Experts of a small language model: 8 picks a token, 637M tokens.
Below are experts of layer 4 (counted from 0) of a mixture-of-experts language model. Rows are named router (the router's row for the expert), down (a neuron's output weights, with its number) and show model dimensions 0-127. Each number is 128 + 24 x the weight over its row's rms, rounded and kept within 0 to 255. Numbers have three digits each.
After each expert's rows: "raises" lists some tokens whose logits its average output raises strongly, later layers aside. This comes from a sample of Wikipedia text that the model never trained on.

# expert 28
router:150155125164152112116089138108126106150131127112143137102132096142098112144123131126133098167094135146129132150146125120158097152127171127141142187200160117138156164170144118136194135105132136126122122113093122114167111118128150112120086085093117141117092111163120107166159153106100120175142080155140146114134094126139143133127095157115161123141135172143113100116124115121149128160096
down0:125178087134091144111131120131163139122134149132113131147133121095115148146154115100142133140095097136164087146144086118154149158124130153134125123123135090181137086135128159129108096126141132122102128140143155115094121167120178114137096132148097098106130098144146143091119121133110092147155126160125146120073127186122112142164098138116167085080110135143135125081125164159148102082130
down1:150167087108152162098130130165122146115126166137136137168154096100116094098131084129116119133159130114097115120106150130135158142166087128119100093142148148109127077090143120144133124110127106083111155107138124137122123116106080107129111152132157142134174125152183144088104127151111111115127116156132139129107114155151150173138098112057174122100109124108141168126151140156112156144136
down2:136105137137140152133181177143107084139101078108113112139088110096150166104165086127129085158184121158129109166094146149173125143134125112097124127115112116120146120118091117162124121145135115089103140127122160111119097163186133156134126153119132160087133144156116136163132140136126128149093135120120107104123146128132100087102103125115119133118147133109142113126148149101062144168148
raises: "led", "posed", "ized"

# expert 54
router:132165132170138115112105124122115138154147143143103109108163140143124116127102084118145128149064092122158118142137132120103178097099112154139113125109125114125096140160117179185135120100120164159123164132108092164099106125112117093121144089154112164143145124125158136099107127160137138126114139117147114100151171147101149133139144143098110127082108136172139155134085186153090151126124
down0:133087122142154161126110132100158119105144126120113146122143118127131102170148120086105142156134112173124075137138143102110121131130117118115159093122109126135118149158156103111088145133137107154103138154103128127133141107134147161119075122126130135119191162115111155120066146113110100137157100153131151156120143069146094116108101125111095172155163110162181161153116113128160137081144
down1:158101141153077157137140119143200116145131112102142111130124155139127138153096099090150115132149124173162151152174115136138136138097112136133156161148132106167117132116068111071072157090138087109132125121104127065151109092170131123120128151118127151115159105137166105141154128139133129112112105142143117098087099106136123126115137138177097127146130148131124109138160120156129123140133
down2:135155123148172106135108121097136113084108115123142182105147122162114144142118143115184113137158129101145099110088121178145129117164135104124115124102057159131125139109143145107126116140145155132171093124108137143122144126161124109121100132111108149162098169172135088114098147101162101084122103108135125132159108108123169134152135160175143118129144089151089141092120125152111101124128
raises: "ft", "dge", "ot"

# expert 23
router:109157136120106090115112135103115086110111077136081168074128108134167132105148142121142152130082140127105109186110147117168085076105092124119133132148107086105118150149115119106110142159171157127159145111118130146139130101145082128116164159128122137125096108132138141136178112130110151169129151160133132114132147104143164178098117144122155126116139146142116109141085129111104114097126
down0:132091153093072151141142122126148098067142147128179143115106119130132146122124084111163163155136100151152095092134124113114132160137128110139132094112106110154155161160118123140079154121106157120164116130127123136148144136142133155148111163131076155124136125162164140139131154118100115157096131099163159126122108141119108094110145154162077109152122137132148123136094142131074102112079
down1:128122097116112142139122136127116086137120150172122126144150155163088101137165132147127127116113098112141123128152150113167154108095129142127111088150119115134151121096113126126149175141138112071100097107136121141131133111088131110139128115070115173123148083134133140157091142169117158153070149125134119196108157162102151133110122168098088140107134155148171116115129132119106098169136
down2:149089184131174110115148095107129088123104111194165125109131102133089149169131144073165123112123101105149117101122112142093107131112129139103149138147105132116084131144158148114114177100134145114144104148111125139087124104160106119170145135136138130143162103107095112145125127130112162111124118120105149120162125143131146121173151116150130176129126110134139155172142092101094166136092
raises: " award", " critic", " Award"

# expert 35
router:088122118155146117178123107119065116136108158133135086131107163145131176135072139124107167155118136078148114094150110126153120127126112168148145130146146140176091150150093091106103144170107153161108140139131121098134141104094120163128156106136132134094138111069127138149128167154171174126155135125124124154134147127113121130124097146141119131074149126105143145096124143127146133104131
down0:119104166156131101135148129112123111113153134097136129094128123142112160163166153118109122123162052095076139098117136130136166134149138072121130144152136135139130182137103089128151101093080116130131094145138157163130120149138158135115116145173089156135135170141137114158124118168156074128096149105140145118106152114120120112140109114154124124133160145095126118089156131122121084099141
down1:082153142161166119132099080080135125138111116129142108140101165123161166122109099103140157155130139144192115107120147163171125129124124103112119130107158104106166121170131131106118133091145102131128094090138146101110128126117128117135116184117095142087126129132107143136157147108159144093172132124121081150080144128128150134152088164111126157111141130113088163141130092119156153151116
down2:129122110125082142108119129134111114164103095135095119140159115147141135147129148123135141145124139152168116139139163142120165114107127165102087107118120095161136209136125077091129123159132121135134123102132143123191103143121158123124152112132134085119078077128115076109155126138145165153124122119129128113112087096103160134129136119149138189128156134146092148165100128116101113170139
raises: "ations", "structure", "\""

# expert 55
router:135123161141098148160141139123119107094130162131119155121107138098121094113122122166137128083169171129166116151141133097169104139162115115124139106105110127061091134103147160099116101139149095135137106146122103144133140080092166084119132137078126123070094135133175126156128133113101144155127167095142105095122102147103106145102100135165161134145135143143128092126128122132092136116136
down0:128092144114134132128158087162137120106156170094134140088134110108147126145110131156119129066108115170037153142135108094144149162118129125155106140119100140113122135128103107128077095135110099121118154093132121139121177154137187142138119129162143176169096124100102142074147103110129103149101143123153128100129141134136116163124108136135141096108149131136158135157107135146132134137125
down1:136115088143121126132148147162114089115119139128130125116159122126120134138152157115112097156129114131118142117131146087087112128136179162147151151110144130111172116182147110146143104126102109127132087100121103100109120108141145175128144098148149128157128076102096144085106170114146150133110144146095097171149146115091119118139154087118123109101107152111195196129126123097096127151117
down2:095130108135096164124102136105135134153129156170148137120139114188139140148119128173094119106150154135125144092127132139130112083140096116102125086155124142134100129142107136133145131135137139151152102120115141111142080159109140129110126143118141155107111149135142084104129074099154142119127103106135139113106144183137161194143165087126080094100075148129119099120095168145102150142160
raises: " Award", " Museum", " Art", " award"